{"n_experts": 16, "d_expert": 224, "d_shared_expert": 0, "moe_layers": [1, 2, 3, 4, 5, 6, 7, 8, 9, 10, 11], "router_score": "softmax", "normalize_top_k": false, "balance_bias": false, "init_std_router": 0.016, "lr_router": 0.000441, "vocab_size": 16925, "norm_eps": 1e-06, "max_seq_len": 2048, "train_tokens": 554000000}
Below are experts of layer 4 (counted from 0) of a mixture-of-experts language model. Rows are named gate (a neuron's input weights, with its number), up (a neuron's input weights, with its number) and show model dimensions 128-255. Each number is 128 + 32 x the weight over its row's rms, rounded and kept within 0 to 255. Numbers have three digits each.
Before each expert's rows: "gets" lists some tokens that make up at least twice as much of what it gets as of all text. This comes from a sample of Wikipedia text that the model never trained on. Tokens count by the router's weight.

# expert 14
gets: "1", "2", "0", "3", "4", "5"
gate6:063089142092085117127092133065106126212153095094119100162090137115132120093114087167179153126087114140091108096156134083149168189169123140088158105161106172132132132086131136108092085169072133166148118137085084187110117076098070152107101108154168134198073129096103159075126118081153112180186113102126143163155085084196173104150123202101155155133135093076100140158134145118144066129220
up6:147074116137133056100168106103181080087133144198158163169134063127075125152115118125103150079161049089175085114157113122098151082113139116141102166139097108108140150134150119130158145155218127107124136116147148134111182121125160118127139125091108135154078117146179125107122143173120090136107178113133055176116097103074116172110118177092090129133155074144112089114160160151115145107113

# expert 13
gets: " ", " the", " a", " The", " an", " A"
gate6:146143144168178158150145182177124146123123148189133097113134115095144097111126182111062065092185111149138145154122107156155061159048141152154101071132184180120115088117080138095153125137113154095167123121096174111085112178148103113145093155138119133127131139146115103135174124155174086138122147117145117124152100090141135120113105146115131105073148244125101125089109135160090142123039
up6:180132113129118108132082210097149135131161138081063158178077159168083101089074130142104155093133149108150110105164133172167105089144155127136087077161143115069120140059129165186183129126095078096133126164104168121174182110126093115175133091158173121177144103184064070126150094144117048146147082131101092155109128144169199107203159098116115130160093133152177150075161152133200106152124

# expert 5
gets: ".", ",", " that", " which", " he", " but"
gate6:146124098108148158101134121090131170161143140125111124139151110119146160169143109131117168180112217161150164076087181197146104114105070088161146074067124167156118098122202099118130082122105136170145068127079106164079094130082119128184156050131080162114112147089181163156107164052145125117120139116130088200084109081093156174106142126070152154151131150084135088133127163102113047116197
up6:132130129152097123164148133190135126087098140079130110175128123156099117104123083087100095171120137131141108144064133102145125165089191142087087128161147176201144167168108103155118163101177110112097171167155122195116103170124097119155154085142171140116138139060099161092154168165204086100106140082099102140151143103173139100140143078143132169093099098129180128084128195133151165082113

# expert 15
gets: " ", " in", " the", ":", " May", " October"
gate0:124121125140170091097181156115106143156128098143110079091077189169108163138163136141117141136094095155177089121139040171115144131070086168120174130125084144174134075070080088105149163145180168174157154091074121122168102112134192093109125045145187161096173086130131147141141102087090153121167172139120124162092159141089114121168157087130142119190085105081150128128129082172116124194128
up0:248096154112198146108168086160120161111097124151135132146190126127117174116133104083056142117096129124101096170118135137135096097105136129126112145080120092144134132174146140075108157111146145185062086113166095164105119134176165192134185081150124118089130140085137106195147161156165132052127096106139099156173127128091134145161100146164159146149167152164132165092148111151161122100165

# expert 7
gets: ",", " and", "),", " or", ";", " &"
gate0:158162167067127140143171130153125140119160137108116102176131159150153078084098117168128110117091111099164122144125147134145142106139134106138141128178115067116137174118125160134113131154132086157165120124089158097125098117126122137153193068204132078092132103155077162077122118125160107164146175110098171132182117101134109146136128165122142140172087162162057112169123155159125079105133
up0:078083122088074138089172141139124157138164132108124146104124135138123161101146161159158128116132067096102159151125079131145129115087109071123114180140120106096147106106087146125103182202145048131098136115130132104125132114108101093132184130116114129091148121085116174103076138154127146093139157150085158121157136159115150126124170123108102153140131155129153177113155102094133123122047

# expert 1
gets: "-", ".", "|", " -", " de", " John"
gate6:137150127098108165146174107181130110141112129096094078164144117111181152082164132181107116113175152122135069091097134082123098071118165153176163202133178098052100116153209166197122091093098165130170156164176112124154164118117128092174074076121143141168095143092134131138125155163188143084157148130179087105103130138146115099160146139154184154082119094126202158181128149117063139138158
up6:112166138128134196095092194149156137105128138141074101099125095151202117077151128230115102089124084141112114124119135064139118134126154119205110148155164147107080088180145102114138125178068113091039068139135105103114140127100113155150119081100112163187146098117165204155154103069189120094104143082151095137117104203116160135152168124154114144166124122072156105121155161101108138087154

# expert 10
gets: " |\n", "|", ".\n\n", "\n\n", "==", "\n"
gate6:114113109128143149078157110097181139127096129090207136091183084091185125103127132201071165095131113084095117133154158126132130095118170152115092145150117154111176161118119129156101103097130121075106177096125112158140174060130105097128138098081111152111085151147140151125154190067164148100080126096093138154187073137099065120175155130162157064085181151130136128115156151137120123195125
up6:086105119105076152155121116115121061101131108130173112123197116112075062129125060178148110159133104090124154142158144113179075097132132162136154159082119115098141161130139162147096144131111120112105170135114142204098116134111067141126150096070199090118095158172189138189144136110150171129201139139143117117157100171162098132160108149123107104089095169099101182158139126127140139164103